config.toml
experts_per_token = 6
d_expert = 96
activation = "squared_relu"
routed_scale = 2.45
balance_loss = 0.00569
tie_embeddings = false
optimizer = "soap_variant"
lr = 0.00291
beta2 = 0.95
batch_tokens = 32768
Below are experts of layer 5 (counted from 0) of a mixture-of-experts language model. Rows are named router (the router's row for the expert) and show model dimensions 0-223. Each number is 128 + 24 x the weight over its row's rms, rounded and kept within 0 to 255.
After each expert's rows: a language model's description of what the expert responds to. This comes from a sample of Wikipedia text that the model never trained on.

# expert 42
router [143 101 130 105 137 130 126 151 165 140 118 176 123 128  95 143 123 105 119 140 154 128 132 129 179 127 106 124  96  80 159  95 164 129 110 140 140  94 146 180 119 119 136 141 110 133 132 130 107 118 140 127 134 125  77 119 160 149 100 106 145 111 143 152 136 123 128 123 155 156 139 127  99 122 147 155 143 123 118  54  88 168  98 133 112 172 122 129 141  93 113 118 141 149 110 141 143 124 134 160 113 140 176 111 109 122 163 116 103 123 131 127 121 128 104 129 141 154 140 173 105 145 151 158 155 111 143 142 168 130  88 132 126 151 114 139 132 193 119 117 172 127  90 112 155  97 109 156 100 155 124 125 148  81 111 124 102 197 132 146 110 126 177 146 106 119 125 131 125 151 156 119 109  99 134 132 116 132 153 168 123 156 149 124 153 123 115 177 117 110 142 104 125 203  84 154 131 116 144 130 142 129 106 148 141 153 121 132 149  57 121 103  92 107 118 135 113  76 115  91 109 163 129 115]
Verb completions in narrative

# expert 19
router [ 89 113 196 141 163  98 132 146 127 142 110 100 139  96 116 133  98 133 114 121 116 129  97 133 165 165 135 128  92  96 118  97 135 124 103 130 124 115 118 125 149 130 145 126 155  84 152 161 112 134 132 115 103 132 146 139 121  94 166 125 154 150  91 135 125 145 110 146 126 132 134 117 132  62 171 104  89 125 140 170 154 106 141  94 139 110 129 111 137 166 141 122  94 156 142 156  91 167  90 130 121 116 165 138 144 109 109 139  93 144 106 157 126  97 142 125 173 133 104  88 139 109 126 190 119 141 128 152 161  85 125 108 130 140 119 131 126 125 186 101 114 101 162 131 116 157 132 173 140 162 150  83 118 133 160 125 110 124 126 145 142 113 102 152 155 148 121 125 126 130 150 137 141 120 160 129 136 141 165 140 133 201 164 135 132 115 119 130 117 149 122 153 137 187 127 100 129 109  71 108 149 118 108 133 124  86 121 127 145  87 136 150 178 102 124 145 102 110 134  92  89  97 157 153]
Sentence and section boundaries

# expert 18
router [ 40 147 137 117 121 126 121 114  99 151 100 162 165 139 123 134 120 157 121 113 137 154  84 124 132 144  82 116 116 115 109 138 167 112 154 143 138 133  71 144 111 111 146 140 125  91 100 142  93 131 150 173 114 109  99 122 141 125 116 121 121  91 128 123  79 143 128 118 178 132 133 127 126 106 164 148 125 123 152 114 125  84 160 106 143 166 115 149 107 130 127 102 124 133  75 128 127 104 111 117 108  90  95 107 113 106 121 127 153 125 117 152  83 111 109 132 147 131 145 170 112 137 108 146  75 127  95 148 162 147 135 169 169 124 143 138 124 132 192 142 111  99 165 148 162 177 155 149 174 130 145 129 103 122 100 114  88 115 152 114  89 114 101 130 131 164 133 128 110 129 142 159 135 122 134 110 136 119 119 132 120 140 120 122 140 168 137  81 137 147 166 116 118  78 151 100 106 132  70 128  85  99 152 153 149  92 127 114 136 104 122 121  89 140 121  90 122 125 115 122 120 128 113  77]
Prepositions and conjunctions

# expert 48
router [121 123 144 158  86 147 119 138 128 123 114 162 138 110 114 123 108 154 117 105 110 112  88 102 159 129 110 150 144 133 140 137  68 196 172 115 101 141 128 137 120 153  73 165 127 112 145 145 104 126 111 122 131 158  95 125 139 124 118 129 116 116 142 102 127  94 149 133 150 135 114 123 130  95 140 132 133  97 107 151 144 108 127  84 137 145 139 131 119  96 215 191 147 149 123 141 102 111  86 160 108 108 147 120 140 187 164 123 122  94 133 159 150 110 129 152 143 125 114 160 135 116  76 189 134 138 145  88 134 142 101 179 146 158 159 145 117 137 146 139 116 109 159  76 158 109 133 124 145 124 148 138  96 130 128 131 117 119 149 113 116 119 126 114 135 132  90 148 132 131 113 150 127 136 152  92 121 163 160 133 110 154 126 128 133 131 115 132 130 111 153 116 122 101  85 161 117  84 113 122  54 100 115 142 159  88 112  83 132 144 174 110 109 139 156 124 126 109 138 106 154 165 122 124]
Heading and sentence starts

# expert 57
router [178 116 153 106 138 164 106 118 131  89 125 107  84 112  99 110 177 117 151 137 106  99 182 135 111  95  96 106 123 108 161 137 126 138 110 148 113 160  99 156 145 152 115 108 102 148 125 134  98 141 138 124 140 103 115 133 147 166 128 145 148 114 123 146 172 191 141 120 153 135 110 139 157 134 122 111 151 134 102  84 153 125 144 107 110 120 111 163  99 164 124  94 170 147 136 119 108 138 154 127 121 118  79 125 137  90 145 119 120  97 123 160 126 159 138 114 117 128 140 125 102 140 166  77 117 133 159 138 112 146 142 144 149 112 145 104 114 130 189 149 113 105 110 138 175 111  63 108 138 150  91 129 175 113 166 140  86 127 100 133 144 129 129 128  98 109 134 105 109 159 107 127 143 128 127 149 114 130 122 112 135 118 139 158 122 146 129 130 105 134 115  97  58 154 132 142 117 177 156 135 176 163 129 113 116 146 135 149 104 122  82 135 110 108 109 143 156 116 159  97 129 191 149 165]
Lowercase consonant pieces

# expert 61
router [123 122 161 144 135 147 126 145 132 170  79 124 120 161 157 102 110 131 129 124 126 133 117 143 113 139 118  63 122  73  99 147 149 139 177 125 123  95 141 130 141 145  91 127  92 147  93 136 135 151 117 115 115 123 105 130  90 173 137 159 146  80 114 130 153 132 124 128 173 173  97 134 115 130 134 130 120 115  71 131  73 187 106 136  89 126 126 123 161 109 108 110 143 121 137 121 124 181 163 190 129 136 133 144  99 135 126 124 146 107 115 106  73  90 111 168 125 121 110 161 143  91 113 153  71 111 110 133 110 119 152 127 147 167 116 114 120 133 116 129 180 139 129  93 115  80 149 143 139 123 140 109 140 116 135 100 113  99 117 118 105 114 134 143 117 141 123 159 107 122 169 111 119  88 115 114 136 160 114 142 112 126 108 104 131 135 134 118 132 118 141 130 101 119 146 140 124 122 112 118 128  70  88  66 123 109 121 145 102 109  90 186 117  96  96  97 161 105 121 141 148 144 143 106]
Word-start prefixes and endings

# expert 46
router [ 96 115 158 114 170 154 127 112 123 167 128 136 164 132 152 131 125 161 123 118 129 125 100 139 167  77 135 152 133 118  83 106 104 152 125 140  79 127  81 139  93 122 173 119 168 124 132 145 134 109 160 139 122 148 124 126 153 138 171 126 125 141 136 136 107 121 133 133 141 101 123 119  83 105 149 135 109 143 150 149 122 100 180 126 150  88 100 137 134  88 147 116 124 143  80 155  77 115 101  88 121 108  84 116 110 125 123 111 106 129 127 115 103 137 177 156 188 151 161 130 154 115 116 150 112  97 148 130 151 148 118 138 171  91 127 128 123 138 127 138 145 130 104 142 163 155 126 166 199 151 162 176 136 141  99  89 126  97 171 134 107 108 122 130 140 124 145 133 104 141 136 135 139 108 153 142 167 123 120 125 115 139 110 141 138 171 142 165 145 160 162 134 168 106 108 115 120 155 112 120  76 111 106 166 126  80 135 129 143  93 107 119 123 101 127  94 128 180 151 108  93 149 126 120]
Table and list delimiters

# expert 1
router [137 137 109 147 158 109 125 115  90 166 144 137 131 147 126 129 108 123 126 109 128 161 138  99 126  47 117 158 118 122 114 103 170 105 160 128 127 145 107 140  55 119 125 120 138 127 124 134 102 123 119 169 119 134 111 120 148 141 129 120 129 123 130 118 123 113 107 156 130 128 120 116 113  85  96 135 102  87 103 135 122 125 136  95 154 132 142 128 141 138 166 147  91 102  94 113 104 108 178 131 117 116 129 146 134 116  95 152 159 114 129 121  78 164 133 152 129 153 125 150 147  99 160 142 129 111  98 151 147 196 161  94 136 137 103 131 121  98  64 165 145  91 162 148 115 111 146 168 117 121 138  88 122  80 124 109 116 104 136 134 126 122 105 149 165  81 132 136 115 175 134 111 128 134 132 112 108 128 154 132 155 175 145 134 158 148 106 155 102 150 118 123 146 114 127 140 110 163  55 119 140 102 125  77 145 119 127 140 148  95  99  97 129  63 129 101 102 132 102 129  88 159 104  99]
Word-final suffixes and decimals

# expert 20
router [122 166 126 125  75 104 122 122  80 147 157 125 173 122 167 131 113 145 142 133 100 173 103 127 124 120  72 142 135 129 149 111 130 130 154 144 174 135 143 125 122 105 127 144 122  72 132 140 105 156 148 129 159 118 137 139 137 143 119 135 107  87 119 125 106 116 162 128 146 161 106 136  98 101 146 122 183 136 128 113 117 110 125 140  70 116 164 160 152 106 157 144  83 164 120 135 145 125  71 106 130 136 172 115 131 162 141 103 154 160 137 124 114 109 129 112 139  97 159 111 139 112 124 115 122  94 106 142 143  84 111  95 100 119 127 114 114  91  99 124 136 130 174 100 132 122 117 103 125 149 154 163 159 105 121 137 158 111 138 119  99 134 125 104  78 117 126 154  86  77 113 154 126 140 171 130  90 150 119  79 122  64 127 118 127 114 118 148 129 111 101 130 119 122 149 117 126 135  54 110  84 103 139 124 156 145 150 116 122 177 132 152 113 115 125  99  70 149 139 149 135 152 127 113]
Nouns and word endings

# expert 33
router [ 82 119 132 120 140 109 113 128 146 166 168 162 144 171  88 151 118 132 121 166 146 143  89 141 153 133 160  94  91 110 124 148 164 145 115 120 169 102 150  91 101  85 158 138 130 146 130 133 138 135 113 118 157  99 130 111 153 136 129 133 144 127 128 134 103  99 137 120 175 133 184 126  60 150 168 168 147 110 141 114 102 109 110 131 109 143 126 165 154 136 120 145  78 117 108 132 143 103 125 146 124 140 128 115 114 106 127 130  96  73 114 162  89 141 124 160 157 150 189 149 128  93 113 127 120 114  97 164 158 152 117 128 129 127 119 121 126 171 155 119 127 111 136 142 170 175 101 142 103 123 154  77 124 146 135 149 121 176 111 163  93 120 139 148  83 115 184 123 129 150 139 159 118 121 139 155 117 109 137 142  80 132 150 130 165 147  89 117 134 114 148 131 154 143 137 107 125 123 148 130 103 109 150 152 141 131 143 160 162  91 168 148 121 161 114 130  93 139 116 133  85 147 108 110]
Verbs and their prepositions

# expert 0
router [138 121 147 111 137 139 112 114 149 173 136 171 128 156 108 135 127 106 131  85 110 171 165 190 132 131 154 138 170 149 133 157 116 151 156 119 103 116 169  80 152 126 134 103 119 132 135 142 119 138 128 146 110 121 116 138  87 142 118 103 113 133 109 131 141 136 107 136  95 182 140 144 135 110 170 119 122 154  49 139 151 118 150 118 113  95 144 148 139  90 134 106 135 141 149 126 141 146  81 108 101 109 101 141  91 170 142 158  89 126 117  96 146 137 102  92 113 123 115 126 157 176  75 144 129 136 113 117 139 123 124  76 107  95 151 136 124 140 140 102 123 152  91 107 118 113 182 138 139 124 142 152 132 124  69 182 108 119 106 154 118 118 159 126 123 149  90 120 109 109 145 127 141 108 176 125 160  98 130 140 103 166 130 122 117 123 109 119 143 109 115 130 143 118 164 144 123 131 144 121 118  90 158  79 122 150 164 140 129 146 105 140 167 164 127 117  52 100 143 125 150 109 131 107]
Capitals, brackets, word starts

# expert 32
router [151 156 174 153 114 110 120 155  92 154 138 144 135 123 149 140 140 143 112 127 119 155 152 105 131  97 128 139 143 127 128 146 183 134 112 138 142 165 132 153  95 146 107 142 127 162 141 147 109 110 101 136 115 132 108 151 140 102 151 119 126 103 126 159  87 113 181 119 141 162 143 161 129  86 129 114  85 119  95 128 101 109  84 117 133 122 138 105 125 152 163 110 121 128 125 122 146 182  87 132 113 109 166 148 115 121 154 116 141 101 168 105  78 115 143 110 131 151 141 101 140  91 162 121  75 112 112 103 193 146 135 181 101 142 151  84 134 119 185 137 136 135 120 125 164 148 138 148 140 148 143 113 142 141 155 105 103 102 140 128 140 113 106 109 149 160 115 139 157 170 127 125 110 131 163  87 108 132 184 164 154 123 135 161  92 139 122 128 134 107 150  95 107 128  96  94 117 149 155 105  75 102 119 145 125 181 140  99 140 136 167 117  78 110 156 118 124 142  85 128 140  99 138 126]
Empty table cells

# expert 30
router [133 124 150 116 111 140 130 133 103  80 154 106 137 161 147 149 154 106 135 157 110 124 115  68 143 126 100 135 131 155 115 135 141 129 116 157 127  96 142 106 126 144 155 143 105 169 142 158 107 145 130 118 179 126 130 116 166 111 132 121 106 138 117 125  95 118 108 128 119 147 128 129 134 129 188 111 129 138  50 171 133 141 137  89 114 107 125 121 189 135 142 100 112 139 171 108 100 164 142 179 120 158 102 129 105 134 106 122 142 127 111 151  87 114 126 136 100 150 102 140 159 139  77 137 114 123 112 126  96 136 127 104 155 174 107  96 102 121 128 105  96 110 170  95  98  75 160 144 127 162 176 100 119 123 128 103 124 106 124 157 146 129 102 130 139 113 140 146 136 123 168  98 128 153  89 135 158 103 142 139 103 154 101 121 117 170 139 165 112 157 155 159 169 117 153 163 117  71 123 143 104 158 137 140 131 114 112 113 146 153 164 164 154 141 124 144 149 127 123 134 191 127 125  88]
Headings and infobox labels

# expert 12
router [ 90 134 150 169 142 197 127 155 135 137  74 120  95 101 113 113 113 117 123 110 156 111 164 140 117 118 118 132 116 131 148 101 142 141 141 149  83 158 147 133 158 118  76 124 122 137 103 136 153 117 101 127 113 123 120 158 125 207 118 114 119 117  94 121 176 134 155 140 131 127 114 141 153 109 112 161 131 180  89 139 119 118 118  92  71 114 138 139 143 108 159  80 152 113 142 126  86 125 126 133 137 121 146 147 165 134 155 125 134 161 130 171 139 166 122 147 105 127  92 140  96 112 116 148 109 108 160 105 134 105 102 129 141 149 125 109 109 162 143 172 153 134  63 148 135 122 138  91 110 122 126 140 143 136  85  93 157 137  89 106 149 120 111 126 140 127 122  98 100 122 188 106 124 119 140  93 105 145 132 123 131 140 130 125  97  82 128  67 155  82 108  96 137 117 133 159 115 158 140 103 142 132 133 133 117 162 121 118  96 120 109 135  84 163 145 110 174 100 131 150 128 137 106 135]
Lowercase word-initial pieces

# expert 37
router [120 200 122 137  68 156 138 124 114 108 112 117  96 124 153 117 102  90 131 114 136 118 149 100 120 132 153  77 127 147 125 104 136 182 167 129 119  77 147 103 104 119 126 149 105 131 107 151 109 105 139 129  99 134 123 165 156 164 178 112 117 124 128 121 130 131 143 137 139 146 137 113 141 144 111 127 104 129  93 143 128 183  76 137  79 137 164  99  91 119 130 145 175 151 122 105 142 117 108 127 129 115 103 160 143 144 119 146 165  78 142 163 138 129 155 116 120 153 153 119 119  92 171 120 159 176 150  83 157 113 115 133 133 133 116 105  99 132 159 154 123 124 122 127 164  94 139 160 122 123  83 129 108  77 111  92 116  79 136 121 150 134 111 115 113 129 175 154 139 138 155 131 146 122 115 108  99 112 114  88 120 103 121 142 137 113 143 147 129  87 109 159 101 107 138 138 118 111 173 122  98 132 160 127 132 165 146 139 105  97 138 174  86 118  88 140 164 121 170 121 145 142 140 137]
CJK bytes and word starts

# expert 36
router [156 146 121  56 110 138 119 127 113 115 109 155 131 150 146 135 153 109 133 147  67 126 106 119  36  79 140 147 154 145 172 170 136 125 133 145 144 114 118 127 142 133 142 117  90 119 141 133 120 132 128 121 136 138 129 147 130 122 108 168 158  95 134 142 127 157 104 114 100 141 115 114 145 115  90 107 109 137 136 136 129 183 118 113 131 127 145 134 106 114  99 131 118 112 178 111 135 133 148  99 107  89 112 114 164 135 126 116 168 104 119 115 132 128 133  89 148 143 114 124 131 187 135 121  99 107 145  84 111 104 166 102 109  83 143 185 106 117  98 103 100  90 120 105 131 101 115 128 114 119 128 126 135 136 132 120 148 103 118 133 158 134 148 130 136 120  86 169 174 141  93 118 128 118 127 129 118 152 100 115 125 100 117 161 132 118 114 132 107  66 183 103 118 119 103 146 119 141 123 125  84 150 163 110 173 104 132 115 134 169 135 116 149 129 113 100  80 128 148 118 212 121 134 114]
Name-piece continuations

# expert 49
router [151 157  92 123 119 146 129 123  97 120 127 131 124 140 120 153 151 108 137 160 139  72 129 144  74  92  98 161 133 156 136 137 141 145 137 125 157  98 137 120 156  98 117 109  99  60 115 142 134 125 141 127 142 140 163 132 122 147  96 163 141 150 156 130 150  90 180 131 113 157 147 128 141 128 149 131 156 167  88 147  90 139 153 135 142 144 117 129 146 145 125 185 135 117 129 125 103  74 151 119 130 161 129 125 111  84 146 129 113 152 144 141 147 122 170 138 137 182 106  93 129 123 130  82 159 149 110  67 102 138 163 119 125 130 138 135 107 143  79 112 152 118 179  80 136 137 150 130 113 141 149 133 122  88 121 107 138 124 121 127 137 129  99 115 121 109 117 126 109 122  73 124 125 131 138 150  82  92 162  86 161 134  79 139  93 166 134 152  96 116 103 155 109 199 107 165 104 145  97 124  96 153 130 160 126 117 137 112 151 154 158 151 153 129 128 105 119 144 123 143 116 118 141 127]
Table numbers and nationalities

# expert 62
router [119 131 113  82 139 149 130 129 138  84 158 129 119 103  86 166 134 111 129 134 137 150 155 120 150 104 138 136 108 155 115 175 122 165 133 132 159 137 130 144 105 151 169 120 126 100 109 143 138 120  97 120 121 151 132 124 122  82 144 141 134 109  58 130 126  80 147 145 106 153 138 173 106 156 119 128 118 168 144 146 139 140  88 140 154 146  72 163 150 170 102 130 155 138 135 137 128 133 142 155 108 139 118  99 101  95 133 127 131 155 143 138  75 117 175 160 125  88 145 166 112  97  87 152 121 138  87 111 116 128 146 143 124 155 108  80 136 118 146 121 161  82 112 161 122 137 107 167 117 123 178 147 153 156 153 116 112 148 137 128 133 125  95 151 154 164 160 126 116 135 128  82 123 117 147  72  78 148 141 136 150 157 127 135 127 141 143 169 104 155 104 154 115 103 112 142 107 120 130 115  88 129 132 131 147  88 150 160 109 122 123 163 150  82 133  84 149 135 125 142 125 179 135 163]
Adjective/noun suffixes

# expert 5
router [105  91 155 143 122 111 125  91 111 121 143 114 153 133 124 142 111 155 149 123  93 135  64 144 116 179 148 125 138 160 116 174 103 111  89 145 155  93 127 157  91 145 172 121  93  84 153 139 164 135 141 113 144 104 120 126 147 159 122 146 125 128 110 137 135 115 133 147 109 144 143 160 112 111 124 134 147 145  86 140 109  76 150 130 103 135 120 142 128 144 122 114 152 169 112 138 104 102 113 111 131 145 133 147 110 131 103 114  89 116 123 119 130 180 126 117 141 136 155 108 130 108 184 139 168 129 109  71  96 120 146 174 120 141 160 103 121  81 156  96 132 176 152 144 141 123 146 170 104 148 126 133 115 122 103 125  74 110 131 125 104 131 119 114  96 143 129 148  95  96 151 142 124 114 200 105  82  93 109 109 111  98 153 148 131 146 131 156 104 142 158 121 122 173 137 110 123 141 119 120 117 112 123 105 170 135 162 126 151 122 177 139 138  84 123  73 103 144  98 115  95 142 106 103]
Word pieces, connectives

# expert 55
router [110 159  99 126  98 137 129 130  85 118 123  96 116  73 121 136 121 114 133 151 146  83  96 132 119  87  82 131 120 109 117  95 111 122 131 126 141 121 101 151 153 149 115  97 125 101  97 129 111 150 105 116  92 131 150 145 127 101 133 147 116 131 107 117 118  92  93  91  88 142 131 138 116 111  39 138 107 129 107 169  97  99 129 131 128 140 149 141 131 152 188 118 127  97  90 132 117 127 145 121 125 130 122 131 189 124 125 150 116 126 134 138 129 145 109 165 143 178 143 177  98 157 119 162  51 130 143 121 122 151 156 177 120 131 111 146 120 122 141 160 142 139 157 168  91 144 168 148 147  92 126 121 111 156 108 143 139  90 140 117 133 112  91 136 103  84 140 130 117 125 111 121 159 125 147 121  86 147 127 121 115 146 100 126 109 172 118 117 134 169 133 126 117 123 138 114 118 123 120 130 116 114  98 142 156  41 120 129 129 116 124 126 107  87 121 178 152 109 104  95 109 144  92 118]
Mid-word syllables

# expert 10
router [143 156 144 132  76 164 117 121 104 121  97 157 140 142 150 133 147 115 133 153  83 151 169 120 108 117 115 128 112 135  88 149 142 130 143 128 109 173  98 133  72 121 122 111 108 141 136 134 117 144 135 162 117  95 143 140  88 130 107 146 127 138 117 135 154 130 126 126 120 131 125 116 135 158 138 117 121  95  75 112 154 182 173 132  91 175 135 143 117 152 113 141 149 132 143 117 132 108 140 128 123 154 147 109 109 108 129 148 176 206 124  91 122 132  83 149 138 130 135 107 133 139 130  99 126 134 114 152 115 124 157  99 155 153 142 116 101 108 102 130  79 121 104 125 133  53 129 137 138 123 117 168  95 132 131  99  88 145 113 139 155 128 127 159 173 103 147 181  79 122  82 115 138 130  96 114 153 114 114 118 156 154 136 161  98 119 128 158 123 105 129 168 135 125 121 176 119 150 141 124 143 182 131 129 146 139 145  76 129 144 121 150 129 165 119 100 161 140 139 199 156 111 117 103]
Lowercase mid-word fragments